config = dict(
    activation='geglu',
    groups_per_token=3,
    optimizer='adam_variant',
    beta1=0.9,
    train_tokens=570300000,
    dataset='wikipedia_en',
)
Below are experts of layer 3 (counted from 0) of a mixture-of-experts language model. Rows are named router (the router's row for the expert), gate (a neuron's input weights, with its number), up (a neuron's input weights, with its number) and show model dimensions 0-223. Each number is 128 + 24 x the weight over its row's rms, rounded and kept within 0 to 255. Numbers have three digits each.
After each expert's rows: a language model's description of what the expert responds to; "mostly gets" lists some tokens that are sent to it at least half of the time. This comes from a sample of Wikipedia text that the model never trained on.

# expert 35
router:128118155113112143099120140102151163121151099138120149137143108132155175131105113108140089116190092158139116150173136137105175150163161096158126097125131149100142153086147127138144088131076130140121129165125078131169124135121120164095127148126109137122124148149159137177134155126134138102130139126079149121156126113132170172145094104110116109130118121188108058128105136120141125127167136144109125080121109149118090156086076193139147100149147149113093070138113164153127108140133108108109114115134102126097140133109130137162146149121123146171114134102113126156150099122115112134147139120148163100087120159112159133136152114144118131115131159118145160092105123146161137094122
gate0:159132132139146111118179096136099093147171096121115111108181154115183176144123131129132114096145123134096160123145133121083158122126123098153143119156088113111098149123182172113143140121122113182130125130121109144122138135142119113134090117155118132159119174105155118128165133122093129164157089146104152094111105128089114158138097107086106106139174160134087128128124102119152123085134217155163138119109128122124115149116103136144137121166164155105161143121136111146117141102091152120147155120092119162126147157115173075082115119098146125135109127165109126131147172119152155131162125140095126123116111127124145153130131126139086081144144148121162098155137121137138128146131
up0:166128123097135152169158155110124107120089191136118101136121130099100115121146153119119143168114178139188112135115114122141137092139145141114118143111128123145072131109143102142112127132119105142129112130186121128144145114116167076144173096111161128128124125135117143177130122148103115167220134127134095120106156122163121116096137132177113155128144150148123112123128127135118152120082107158098151168141146122155178165137127120149120131137094134160088087131133118122105147123137145185128112155111126110151098091109080127142154140116104121114122115116130161143104087165172153155171115117145119152135151130122099092109133124133154150114143164138123163104134144175085141134105
Description: Direction words South and North, degree signs, Spanish articles El, San, and word-start fragments like fug-itive, mostly in sports and geography text.
mostly gets: "°", " South", " El", " JPL", " North", " San"

# expert 8
router:084098174136151155144119151123150103125155138171129112156120144130140144122109135125134139157148151125184116165137170194127149137118132152089123117154152103159136100130123102107146153141146124127098145154177184133151131161147092170096182154128103150117126099133155103110144131131148095126135113175148138088103174078122114166124138113159111124149131121185101141106153111148145160129177136083143104138181131168127132114085125129131180144147123127170184132158146090164147106141087086131163120147106170122111109131120099108139129121109108132091150139140170131138139143137144134143143106135150161131133147144121130115143128128110105113099139134127132115147093106103134138095119
gate2:095162227101177135129131139132116137116122136124143110124143147142110159152154160154118146131119096114146123118156094134146127099118116141139102110124142141113149147152109111153129130151138105131145193157108118095101112105134165136079107162167138112147136116156155117107121140140126116168058101139103144108128114125135103191152153074156119141155126117164152138085147140165140122130128141134242123127143083128144136114131135129127145145124136116126136132145131171155136135133145108103148150116098131115135116135099124128125112158110135131097163122149166132155144110115151125137122136212146140121098120098150139147118131127129122108102115100132140109077092121170101124127122
up2:126166102160145117106125135130139132131115123110119129122167129126130104109114106138124107128161157131171127144092130105123115124153097097109145160163112127123091126122097127115126145097134126125125129101131153143143153143123104096191134097095096133110116096136084166163115142083095122138170151246127118118099100122120164076087102152107152102089084155104103105181165117124129112132102140137133152108117152140130132107133154146161130143121128163143098106093168117129142144139111192142106197161124091105101123129135092123113138120142137105136125101101088123107124093128108124122129131139106127132119144156126116120162145138124094123178113108117131131120108144127170107095157
Description: Table pipes, equals signs, list dashes and month names in infoboxes, tables and conversion lines such as 1.000 mi = 1.60.
mostly gets: " =", "=", " January", " JPL", " MPC", " April"

# expert 15
router:100142111106135147124132112093132152091146102153095141143116120138106141139117148114115114141101136125124145136153193128106152140119127137129145107126176141141169159118128106179150166127147153135115181143145170162155103155149125142126117143107131171114142120143119130159171171113191159148102121151086135136128121067158141092155129141148150106123109130134161141124154147175151175115145129069161074126148111152131098151107106156106144201127144134146132121141172100146191163180138152151131147126111161154105133119135092116178118135153149119150144115095151137143135141109158107138121145112143141120145171136123124110144154131129104123094134163121130094158112123152137130147106
gate3:166109127200111137093132115105148168153134102154161115136140132183118109128130129109133159151142128131149153101171155142129127132124096142153094112119132140162128171134124126125116113149136116137124156190122169147123189118113107153110116110114078148128155115125086117120121120108155153153099151145111152122146173108143117097114143071147092133120133086103162161084097162120099124140155131130179170096142135124114100119128127124123140169105112133118067143118073126101150127137138179132180146132109124112132123127135108142128100136103136132127170105146154127134126160095147155139115099137191120135133150122139115115069105158113118117127097133122131072093090131100119117106131
up3:127154098174132182104074169152116099129139140124119123108151174104110119135130152157116119134155113131141210114103106162101130104138134120121104123149114097130112106131173115154135119112132141124116107104116100151142131145095129131168135110120178158151103121147114147154152138082130177172108163145194129110135105075149151115112137159136100109098109141117112111147142103127075146089136084141141105148108153124089128090128121124100106093134183156125102127134170136138108149106118142118148121211119130107124145141121111142130125139089119141110137103089134141116113071135127129114139111121125109127095161137100124122167066118148113092139157136150109139128118151130129105112138
Description: Word-ending suffixes like -ly, -ed, -ing, -ated, and participles after was/is such as played, built, served, released.
mostly gets: "=", " played", " built", " her", "ated", " held"

# expert 21
router:131094124141134144157118142122147109127124134106107130138103128141116152112121157102128101139118125147122108170131130179110145099133177101091087140165102119122172155117097127126145147142108109140125160142151126133129126172163116155138122076121160203091120122124162113150155206105172158081144103142088161095107169138134113156142119131145130152112111143157090121112162127164105151155113122097159101092109133161157098121103130165136167173165118129090122143190134104173155103138158125127126117139120108136142119114130113123158168107142127141151118117119147153130147141103127118131154110101151158092117146207129119115110125134125090133155121132106115127150146152134165159118121
gate0:217140080113137135077151116162152136101144119134163177112156112125118133120132112137122114158121102099131151100161140090161142141144113130120144161134136125124142115131121159109171106139131114185096136162073074107117077146168090133133128131156161156109122147152143153117159135123141146129144124116122094160148148166116122114095116122127149132105121134125132146171127093089143130121092215166124113110110167137125119121137127116127104146128104142116088133144116162132129139130169147121105127173144153157121115105095111137129149123130116145125129159100123117118086106152105139144216098143139118084129141139110137130101154125097143123110147117122099089175137147138151139111129
up0:139103138087092179104151120162146112122118089170104126116132129156152136126130158127144100111116202097130135115131107114117119165107103094090111148162125124138124187109078088135096123133106129170124133141105125103150153145120156076167132143100124153123139104100177160117125121152145129136218108131074127108157115143131128160082126130143131096105126147116114109104127122134146174129115129169112096147129137123129124137137144139098142122136103183126178134139144156144117124120119129224096144152135119119168110165116095141069137126128145103139105134122119146126109123162147142126149133104102111079146127117141129110126094141160152119123124137149134139117130124119104158116117
Description: Later digits of years and figures, such as 19-9-9 or 200-9, and word-final suffixes after hyphens, such as related, going, -ated.
mostly gets: " known", "%", " million", "',", "year", " northern"

# expert 22
router:114122165119107133105137103142137113107122114125124148116102136105154122112132115152152113122124106107095127130137126137131165113109181129107108150172136146175150133125101114101123177140158093141109166124144180087140127165152127157152094113132120138107119126134183121144141172118078149138154114162116143134103123146116160129134131111131137137067098109183115104114121125163099163143138118104136098111094114177172090133085141168133174151152157110125143110164132089143157118122166147111152144156104115178139105124110162132186155131116145154119136145130107111137168114127124114134150114121122096090109179183113126070122126142103117142158122108162090136111121109142137180103113
gate2:120157247175154138149180125118085172162137123145122128127062128116172130132131119124126123135104131106106126101129096117133103158122152132152154123126170128152136138167115105107116158128129139106137174114143154088113130121096119119127130102146129147148144132123126166108143094157111159114117096139143133127106128154125113099141122108140202159153168116160105115121118085129147092133179122093190126108123150152129125164128099128143125131159118115129114096101116131142143145123129135103102139173145129135131137119155162135158083123127178178088128142134129121166167128146121139139131116201113098141141165128126157112149115126146143113144098146142153133146140145126122133148126
up2:127159086147143127122103131102123118157114081132135133147120138161110097135146114104101144109148134150218129128111164119121134138122098155126111099128124168119118096097129104136114137104149129075110126138152125138148062142133177097144141121083134116130131107113167129121117135157095147158135128194137153144144128159147134143115129128140154110060136132145138136135142161123133095131133109124150115124113153134094116109121138130110106112057122127120098150165135117130115095153105130113088190135128125172157133164117129104085152100117144114141105137133126088103105117078140147115079140155138152089156150144157105131150110102151115139099130134120143152215145159141147140096119
Description: Digits, spaces and dashes in statistics tables, coordinates, dates and scores, e.g. 48, 1–2, 2021, plus a few mid-word pieces.
mostly gets: "2", "1", "4", "3", " listing", "ull"

# expert 33
router:141144130092104132145142116158161084088159133138132092093139184114139159138137122107149076173115143144136099163120128131098113108111097155105158119145106124107124099108139102150126140141102091119167179133148172145158138164152104127097146110108110138137080097131137128141123117119126107108124164125099143097109156099157124155110135151128107147123074129132106133157145089108179150124138140101127095151163096146124147103113151188128173140115118135153144103179139106173121142139134114135138183152101115139148170126163109130123140127132106095090158113072159129111110132130133106150133164114130140100169184169119162137157144116101131119129143102125135141109088116125133166103105
gate0:182165113105138136117154138118159114145121136150122121130093125118117133136129119146133148172162128099152124156126098131104122124145133163154108095104091151114141151116084111103137160130138143194161182128112157122152183116176142147139101091133109143139039143087107099109140133094128159128095136160102172108096111118181129119143133152130122138104134141113142129120146197127105140118148186065140126154112154140177139131125163148136132157138147160129112164154122139130143137153149170130108131132144129151110109131117125103100143094109120149174115126117120137115125119095141114150168157184148116145083147142153117117129117161128134158131084121140120113152108166145138130136132
up0:107142095108099156121147126150120172125122161113124115108179118127146148119127130102129142191156194103154134121130149142114133159123143139121171094104110110155124132120114105082116082102129106103153127129102114161116143105146148145141123129134112127154046148095172096129135109119115139098168109141154135119152091164123133183145119138134149152126147135164154110149163156105124111102135143136158142115148125137160109126130139145161108141151144106105089154147106144113108136143164111211119091131133132121097154148099128147139133133122126139133113142087138134131113084092148159147121139140130142109102123159101126109121189113045147150147134137162137143160126096171090133118136
Description: Closing parentheses, periods, semicolons and table pipes that end a clause, cell or title, such as (1893–1964), reviews).
mostly gets: ")", ").", "),", " ==", ");", " B"

# expert 27
router:132168151129141155115138128132158128110165124152125140120113149144130148136153137132132097115153097126163112146156143158092144108159106113086117149148129154099154112057139097135149140147101118110174187157172170150144122187161091143120174154134098158101082096113110169138119142112115071126159125134146152090097181094123101127108162129115114133151116150142136117166180116116138168123126148131125101125191096139127121147100146169166159146092149148160178075112144122151156129127160102131137118136112137127119122152134126142138132147129099121111138083127132122094114120135133125138135156121184173117119130151111146137131128138101125137119129113119133154110096166124138127087156
gate0:156145142133110161126093107196156104140117132141094128132135165143123124141124156121148135122103148106170145110123123116083140108132104109111154118110171135101103119123165091068171118172135143173151129151134182136140119169163115140125150127113137138175133110137113116153141136106146129153164146106124139109093162133145139135132075177111130131133122162124061137145143128119114137138140175138140140172169126132146130173115114109140151130149140141153101159117147129137118146126138117141125100145140134094121125152124121135157177125111098131118101123126133147119123155111105167148201184156139101129120124087096112138088144096136124091170116124132084118132045150148154110124125
up0:129130116148126118149106153102146092105099106112121146142122108144149140126111121183111127136092178101116140150084143164126107111135149169147151132133148126155137131131145132113110099110078118146085110102180129130116144130117129149162142134118104114154141102128146109164133110126145156094182116150156136149144118110104137182146123168149079127107141111166132167119133085147143136138166133140157175108158156145101159112134143135101135135150164101067135148154089123129112139119127111171176111138147149090126125130149157128118143105078106155128063145085136136142111111118166136153121070117054134088147122155124154109169118157132129134108154117125144106112141093147127142127090
Description: Line breaks ending list items, opening parentheses after names, table pipes, and name endings like -ville, Jr, County, Records, Location.
mostly gets: "ville", "ini", " Jr", " =", "ner", " Records"

# expert 20
router:111094171122137154117141115113136067128152114121125134126121141105118133115118132121150130109123130126136091152163149174105173107118112133105120094150151143122144145125146093106159123128111103125111185147173183144149110159156069194130118169108145139134117114144151116152133171133164117094149121158112194116105180094142089129097098142175097169120105141163135162120131113128145168138140119103152104134189140136145133127110134159099158192156103119140162139143145111165157117173119060117151141110123152141142133143136112114154145126131115135129136122150133155133135148141111123155139133123119152137141140167110140114120160129112150143102125161118141139143091110102168142111082
gate2:098147212121115139080152084155073116119120158118140113126106114096132090100085136137107141127138139185122112145155090137121087110131124131108119113112159131162140146099124146132158115145126143122139202116147149151122119105149085145077127161124109147111161101117084131084118111160154079102102130130119110124119169121158120136147137122122121144157111112117165133132116113143185147120130114104194160153146103103087140155133147136143119135184121094154161108121164120134136128137135130111161113109139150085142121157134142111151116116115132115143134150136117111126119148100082164148128147187144080132134104128090113130099123096097157144152085117126144140126091139120136109124141
up2:109115107130124112122097146143158141172113093132139110126110091115098142155148105148135146153141137117199138131117135089121109130123156127131122104076095127126122155120122159141083118127149155159120135124132130122106136122119125064149106103134100105161120142149084154112125134110129110129145104255167118130136093127125111102089118152138132102133140138124120152117150132119104133107106141127119135114140167116127124123127112128126100081128155125126101135128126123105131140132131171188091246124140112133162121116154136131113123135130142123126104125119137159131137113147092193152127125147131148144111083129155136116138151133109138133166115113133079105155151148114114140155149
Description: Table column separators, header rows, line breaks and section headings like Original release, History, === in tables and infoboxes.
mostly gets: " |", "|", "=", "|---|---|---|---|", "|---|---|---|---|---|---|", "|---|---|---|"

# expert 4
router:137101111134096132118098130122166130136129136133134125131106152123134162127110168078150096131111135150145131155137155129125169139130176116098074141179116112129157159109119084128110102145115097133124149124139131130141107190164136133161106087133158187063149115109167129167172164093169161062136116135090166106142140144143140156146110113129115133127105109176113109118146106182113127145141124120138130120102112175155125128091145142144199145169135143093122110207141114144182105126110118095113093134139126141161112112101125146155162128147145152117127127119139138132147141104118111147138144120126121109128130183144119114162124139136116137148109122117114131165138141114150150130114
gate0:239115108156117108138153113136111151126127129143149152083163140143145147112147143124151146133128116098136152118166097092128127150108136115132129112125144124123115154176161136117128130125129117204131135118109092106077135148121128069102077136127122148157151148147095118098146108167142135112134128089131105115160140155104137109150150160149088105075121147108096134123128110109144109125146212172104140144128168144132107166128151127142131103163110121122161127126155184124125119158127155164112149148142160140146123127099128147101145089113106103123120154121135159115140082142141087137178117128119111116113125121151112167138104144124152133138114159108127149115142143164127128174117
up0:133120157139115080130152118102150091136113114167130119090115136144140155132140147102144118133130195122138142112143128102146139126089174118109121117160124129112107145155110136139099179127163132119103130132146081100124144153120123090138049146158160131128153098110134091083123092150158146088210140170127094109152093153117121105148151139166128157109126129128122162119136087124135113113096139134096116153114146130165100088120157142124152114190131111142181117156121112161102128146150111190156146108156126097120103113127076132143149102097107074112141129128119111141125130085154124120094114113116138106118104145168120105126125131097134125146105152113146152138139130117122173131121
Description: Individual digits inside numbers in tables and scores, plus units and quantity words such as %, km, million, no longer.
mostly gets: "%", "9", " km", "8", "′", " million"

# expert 23
router:127120119125139136129099106133154157139160118102100145136121167085131115117103146112116112129098102114109123175120131172141125120140100107117137103124145120136141117139132130122153177134162116136113143148145158103151144152127093170114108101127129176078148127117173142101162128143154115106111121142100138099065151109132127151146124113138118108136125138167112066152145093142128113141109133152152102091117109157130102110089104176160210145114103123132114115172145112145151123123144090113149112156115143183122070124096150099165163101155120186109151112114114110085126129110125170140126137160147131147127139165085095108114125140078125116102138067112113146132108124116154147093126
gate0:170131133134142128145117122129079117157154135113133153108126167101146133127155119131098123130141129148103132132130134146112118127109090097120145114108129118143124135133140130085151127138082147210147145140160139154139104125165097141053131141171098122148093195136102152138105111166133111112134120117119162137126179116090120096087133123127121125142124112125154123151139173097111104157131222127204109113141103159148071111126157131149099108092119169137104114147121134106167135130155154147111086184127138129127143108152106122140122117133093166141139106121119141144111149110127135119195120131125137109120142139116130136088131119124121137127161131126139109138125147102125101127190
up0:162147125135137146075170131146135128093129103145132091135147149131120120134090137139127142093134218102152114125120102077149142125144154117136105131144133142107104134130099118194080153129159130135127126124107143087149138130051162110158140141091133138116146098136131139117145124125122110180208133149113077121124109100170134162142129148152116113099140138127113154110122118131130132106088145142085154130104159089101162131128088121117150107129133090143157127068155127145081142119100080173144171096129138106125124166099153132117097125097153091127143140117147133112107116168098122114132140130128117140137115090126124146149106135168130125119096136124133150119128102119145158145116
Description: Inner digits of coordinates, scores, attendances and table numbers, plus spelled numbers like two, three, four, e.g. 43°51′07″N.
mostly gets: "5", "3", "6", "4", "7", " two"

# expert 1
router:126115142109119137142130135126139108080136099141111137086129145121131151188136115108098100130118129164117121155105147112137158126145130117103149109158115143128132106176109113121153145159146156122141161115154132150176084155140118127126135129117113117165097130101195180144122124170064082082105159135118145084119144118134170142088144142123116139128105126112135122125105128084132108129098180123137101109123107143108134091069145162115151133103146126144085085192120114108144123126141170145143119160098109145130112140138101113144145132128135142078174099131144149107116146122133078124118156130111133118145139154102161131102126140104087145089136118142109138162109111133153190070117
gate0:227131130179116136134179119130124130141099132131112132122112115139158115132148113120159105140101072135125124144106111121133147131126150165094149161107149155118138164154145096099138134086142132214137125122156117138113140156160105123111113127115112118110142097105115115100112123143112158118125112134137133167151150156114163084143120139123159195120164125141123152105126156169146139132125210121132109164130083120130130142150153139128145141123089140129130176123111119126120108136093124121129126115168136112136106160168135154159123120112145139122111150116124126135139116096124099164206137156110120089138127103148138135104156146086131167132111119095128140098148148123180133147082
up0:109129129095116136145089104154147118064124149144130140133099122117109118140122143172133118124141244118126146158134133128110100101123115077156142125099141116139117084125129135162128118184125137122128154166105118144131118109106062139115132131104150144107116126191125133140134127102147130081206115137114118140148112112136088141122143144171148089157109113170154109120164113113115105125115139130125135115159134134099148118148086134143111143104118133099116099142106118097149162133128078172125096127112137153138174108137105129110102163159111157132166129111134108138106093125095156101185109098148149133141123159119157119137136129138093101135083145128115103118107108152105115142147
Description: First pieces of words and names, often capital letters or syllables mid-word, plus leading year digits, such as S, M, cl-op-idogrel.
mostly gets: " '", " D", " R", " Q", " M", " n"

# expert 29
router:108093142065126110116128111136125094140117130170123148130099129123156123132138146135124124104131141157111125167151150164138146142143139108097115100128158164123142146119111130076163141138098119124129169159203194147134133114149109110120102152150093146088122112102176100122183126119153116089112120169137158120106136090190126158130120111148113134099129094155125181138108113120159157111152142089122090102149112169119151118090163117121174129155120105152181132159151103121132118132134115098154104118092108113071112131134114138153179133104163128120118097124127120129153129110143109128132143139131113135116134147091168087111122108140093151124116134118154140139101097137186158138112
gate1:147213178141098136150121106137115130131103113137091107171133112190138126134133125137139128093156139146119100125122131115136123105118097154144148134118129167140083122146120108121109146157124103113255141108131120133157105109139121168151082129127138130149118101133120136105128105104129165114089140150146152136127109153148129147167150155143125110108141095144135089142129169112121106092095148200114120125161129130106129147133136120134113144120116136120139170138142095148134096150113125106129111132150129121126124123126142127155118144126155129105105151138113124122100118117119119119171246156149117135131132107142083103108094130137129107144111111130145113125122127165145105119135
up1:119119082106118139095112141089153122179172127098158086118138111135183118139134116106090125130104112211105134137170141132107092112134122117174142134150116128087146149097131145145126128116126144100105114131144121134147133132146127119116128120139145131110087111130125145139133137146142068118125178121095121123117122142111076121133159113127126116182107110151161157131152179096127102172111134146121173115094134125146137075139100121113142136108125141118076140156104131082122142146104122116215164136126116123137191129097134121090146111136110128138135105123126138119158152118144123167086088130154138115116139150055154130095149133133155146133137165109143143099115141103138151106135
Description: Invisible characters in geographic coordinates, determiners like his, most, its, many, and table tokens such as MPC, JPL, minus signs.
mostly gets: " most", " his", "′", " its", " many", " MPC"

# expert 25
router:154108138141121136118126113141135127083139118163106165101091141131147127145123140095136110111143097136132104123112124215141150124146143091118118148120141130085168136132115108102161136155118133106134129153180184131133136171144106143118106170125105150119140141114169115154141166121142127068098141139150168124097163111175140145190147112117137159106122124186146104116080113104137108124159107138148106120156101158137107117080149135154141128132133124160145114170158101075150117164147114135174073132121142097097127179148095150182167101101103162121135114124119112150177127129148122118114147095144128116105116148133133154099111128141114144107101132140135124142105117145152108109123
gate2:137107205090139131126144111167091148112165099093129134116135162132118174150118139101162117129183106139125132082113172167111160098112161106129147123128120126125129132128129114149114157134106160141129193113135079133123097132138117151102115135111150135141159137094139145131128111157146108133142110158099138158086103161114107159091110111150113104101131084129102112109151137091127110143102129113208133118121119131161107109127109142123121130131138101145117145135115155131140135122125143134125073110153140142102151160107119101110100175115142105145175118142134123087113132152135102134136155179143130151131098128130113125137133081150140103094077144189092120138116137056155136128159
up2:139145144112119128153130122128151125147127109139112115119133122117130118082120128132058151111115128116198126165138094063145120134119122140122098132128135101146129145142148134138129117148173129116153127141135118130129178134120145133137144102122109138138110162138169079133121145135120142133136123226084138071135149086136145121152142129140105096121130171111146114127096108156130136109157110162118112123125134115086128132119133119120140112123111149094140092133134115147109130122131132128153244143106110138145111122130143141115156039165108144122104120123114146162134118120148117165121135148143118106132169117105147142170114121122110167135161120095167142120172121169080120121083
Description: Line breaks ending table rows or sections, the pronoun it after as or when, and capital first letters opening a line.
mostly gets: "\n", " t", " un", " f", " re", " However"

# expert 0
router:106113166111138115143157109120179098095136109151160136134134119101152141131137102126134126129135116158092116163106155193115150113152149126118105141179128130150139125122112121143170158151122123139142187162191165152120104137142116178102139169125122142115136103131141111107119154157151117133135132112148193103119210097142119120144178117132131138139111153123150123155127102165140135104130153084189106134135100150129071118110181162143150164124144118134144103162155114128147125124105104102162122153117141145122118119138172124153124116100126118104172117114108096133157129113138104145135161091158159141157123167108127105107143146131114142122136106132137134110099098123170180122090
gate2:151138206148112136112105113119111147117138116142095126120146138112110109125121132131091102144159147114159115104108114123130123113141124142140111127142171162211148155151114108146132118131152146129146224136124124107126153128153145121131083103112091139175189136154123124105126104119160139118125147126092130122102120132126131128127157104148128115104158097112181120118179128153118118155148126142254133145098149124138139156133112143100135098119095139138139149114138106122165140119107147170142167134161158145119125129147138119126135111130167133146110143084116122112146104135116118174151121195155114143140165129087125148140135131109096117123117130131153146128104154127147102138130
up2:147122130130132123141144152122142120151106147112155134132142114108183165152141121123130132172156115170205103128144133151127130116126114141122136108135118127084099076103103144113119108114097129146116119126177183151155066135131117135106174125140166112135083167129135137126151178114103121145170166204133128143140153092109097179132148126097123124125102113175091134085052148115122141096120131116123157117130133122141114110138123137145118151133107145129094099112130145136132135123131143113155231126149106128106147169136130127138113132150123110159102113146112136080104117120132126086114113146090164158104104120104117100127155132141138135151129106121135120113109084147121133120121
Description: Prepositions and articles (by, with, to, from, the) plus colons, dashes and pipes in infobox lists, such as Preceded by, Genus:.
mostly gets: " with", " by", " to", " from", " between", " on"

# expert 28
router:146147108134113114136132107135177138115154145136117137131124139148090135149140134130120113172171101147099149142144146164102129124140114097155123133122108164103164119067095119149122147156162157157185128153142151110138148203137143112152130151115086132125110105101121142181144174095140148128108160138138117140111147116143128155134131148114141125140143172105110122161150128144149119119123156143113100100112150167127139136085116182182143098084137130134110072084124165109160149145154125113168115150107122162111137102125109149138151146144147159152153135105129166136137158168139115134150143127130188100146109158150125123122173123093090116154111128102145145123099130124209120118151
gate0:170099095134125143147139125084108132130141094159111165103114105149107144131148096109126131154101143133123129127167173140132145192154163145127139116142123134079186113115117129103153128130081104210132093122125129125106119144119139093118143137155133100103164147098149135108122120173116105126127103115154101115151099146102111113132134137110125146144147105134143139143132131128100120122140182158099164121136130108161147107113146136167137128132091102135106137138140131107099122162112135092115103139116113146149097130164100133161150152122100109086139108093141134146115157150139050139206147124143120156095068125095108099099133120100105157135101106148113129155134114091120088137081
up0:121125104116136144198136121115114116077151102107111123101143104156083135132127110121128114127140181150136147147124185151127128142112121128155163121157160174118160081116129147143119145121147128117130124129101122110134126134108169126101146128146099100137131135121124114132122155113146088200180131109167136145129099146120108114114134098132165113164138145112134128120164122131105113148156110134146133144117132122136149123119140139094130130133120119147125095125132124179146132125137144184175100141131123144149136143140149115124130130165103108076180132137140156171109167128156091143142120099095174163106106106119115096172172165117160152149079164177093115109141140093054142113090
Description: Closing and opening == and === of section headings, plus adjectives like other, new, this, and word beginnings such as conclud-, ext-.
mostly gets: " ==", " other", " new", " ===", " un", " this"

# expert 6
router:126121112126113131142142090122103116130115110138128142118115124119132163155140124109122130175122126141132110118158132141161153140131149143097116113116103146124153119152103136097138125154112117108132145137158117128153103142145112189138099117128134133081136084110181056151139159155095156053068160114152180143109153131152150137146144134105153192161113131190098106130135084108122119107127148115123128144107099181157083084077122169175131179165112117099119118180094101143136114153157131151163091138136134144134123161135151137140153103117123145129145097127127119121133156120155120124110136132126157117118132176121122106107133126083150148120110124152142131172124126150152169113111
gate1:148208160153142132140073081084109131116157110096093095126155142105111088101160113116156119141173123149118107144123154131101119115158101148136148111108148106127141142168101115121104119132139105131195119124096104098145123119120139110133128129134145100099110125148134115143120106101089099133133105128139105164143113210119141145114136153086080165127116137122132105149099165097161115151120149177143124115134155115144087161129169174141136120106139149115107132151141142110122162139143123130108119154108118140132132111116160142119087132109109143101141096152122116112129148133171123143134230112142142102128125119136137160101111138083107076116128119142141134151121140151148138165146
up1:113141161129105112146156161158174122082110132129111154136098126173143164136132132141111120107126119215100137108138119131143140114125147106176107175169102175093138130081157122152137148131145150173144125117167177163131140144141092125078119161111125155133095129134127148145129147128146124166148190083122144113111161121170097107138108126148149134104119147118113135130164082155137153117124111202109120138106118105142160119144101079118130136115113137166140124134169101153144137139134112138221117139145107121128125165125141114131179118151118137141159127151147165113123099095133135122146149127117137146128134120139118134147146094153119118165115122114106133096115105120166135116123
Description: Digits within years and scores, spaces, hyphens and en dashes in dated lists and tables, e.g. 2007, 10–13, runner-up.
mostly gets: "present", " There", "year", "–", " —;", " %"

# expert 18
router:123147106125158134113101121156162114129108143180102144126083156078162103140118119139112133107149126145088139099140116163100147111144129082090119147136107121099138131105122093145158150134135130128173160162149111136142109157156087137137153116078125181106099125118113134177165209105143140125097131135113154108108140076141134124172128145101132127142120146163122053167109128106138133114135127124130111091118108151135114133091147159155141096136135168133107067114149127103154159129153125116156117154090152116100118142090109123188147145164157110142150090112123119110145148120148111113149161124133120123142154127125144136127122085157120123151121109100142150153105120137176101158149
gate0:207113101108130138178128143103099108152126150092099154122120139147143142123131134127112119142106135127142126138110129122121117156162125108105104134066089115119160106159145111126113123127100149233139135124124122132108112138193120147126128111160162177154108119103114129136120124169103117100173138125126166123118163160119105120128135123117147160206124173136154104108135121114101125121089209120076141120095135149130098120132153137140105116124106148099115128130097116153095154143150136115108137148147124130145138144156146129137132139156097108118092119102126153110125125099130123139203107097133122138121127130147132137141131090123149168154070133101115149113153128158131139125151
up0:132109157160108147074119151115132147079119126133171103129155121115087102122106165156122130136129215127111122137143103153134138116166116148157107098160123149105098145104123120116126111133109118097130124117097123148120155129063157107119115115114098082082130152139144113094146104142109132103168115103135106156145105133122121180117147103152131105090090080123083081143114123138144132101103125142160145124165116129111151101127077134136139106129126120136151100139164144126126124134117111219123099107126124120086112106143089125108157116121163105117120130146115108164143123129129160125126144142124150102172137153078147110113150181112102134094152121159126110132132111076136104126094
Description: Number and quantity words after determiners (two, one, other, some, well in "as well") and noun starts such as comp, station, cruiser.
mostly gets: " two", " one", " three", " p", " other", " film"

# expert 12
router:121129099136127144135115142150152128125150127136124115119148132099129133105148155126126072142098130123152121181118132147120150104114120147134111149168109107113125143097124126142113116094145121169128189161154152140164134200171123121151135095130139213109080128140155142173157134106106143136157114160108145107084157096178102160144152135141118098094134134138109103122163109158131148119088125121100107132166102169135142129109141189144193132132150124153160115143168114181113135147160120168145165140121126143143105143135112125138157142170154137083126127115137127131138103138131145114122117128156181103160140118131121120152098156154074147121119111135100132123128147164115145113169
gate0:189196127125143153137145166138154083147107103111144120121169114114144178148175155081117121137159121108124113137144148130158140137128131156145103138140126133096126130137108135151159144129161137183118153143135166147128130145163148170119175114130109072154071139086135136132133109123154107140151126115050145150099129090165115110151138123143133154128151146112124150108101152137117123161128210137124118113161133122055117120128142131128131142123180146137132103140141103117116151108154106131144146139166117092138137127142123113131114140155129098131105142169116116121064094133085145107193125136124125132119152128135119144152099131122100114125144140159131106109123153127117114109174
up0:141166123144153119149130139148132133129151111132159132126158107103098130125161164104121111134123216107118120112130113114166124130095114169144122137127103121123143172124142146186137126114122146129133152124150123146118162191148112132145103165136115127138159139110120129103131131103093107099207104082120136154092092171108128156147149146117081142130140104151145095127113090114153107138096134131123138106121134118131158130140128130073132120132164088171186137129110144123164133123132135186192136143127107120159126135130114100133125176155123147152133136121145103128056130141134122118170127120135118112176136132117100154128145134115098138145129112202153114103105142104145156163141
Description: Middle and final word pieces of names and words, such as -ations, -son, -berg, -ing, plus quotes, digits and closing parentheses.
mostly gets: "ations", "ation", "\"", "son", "ton", "ator"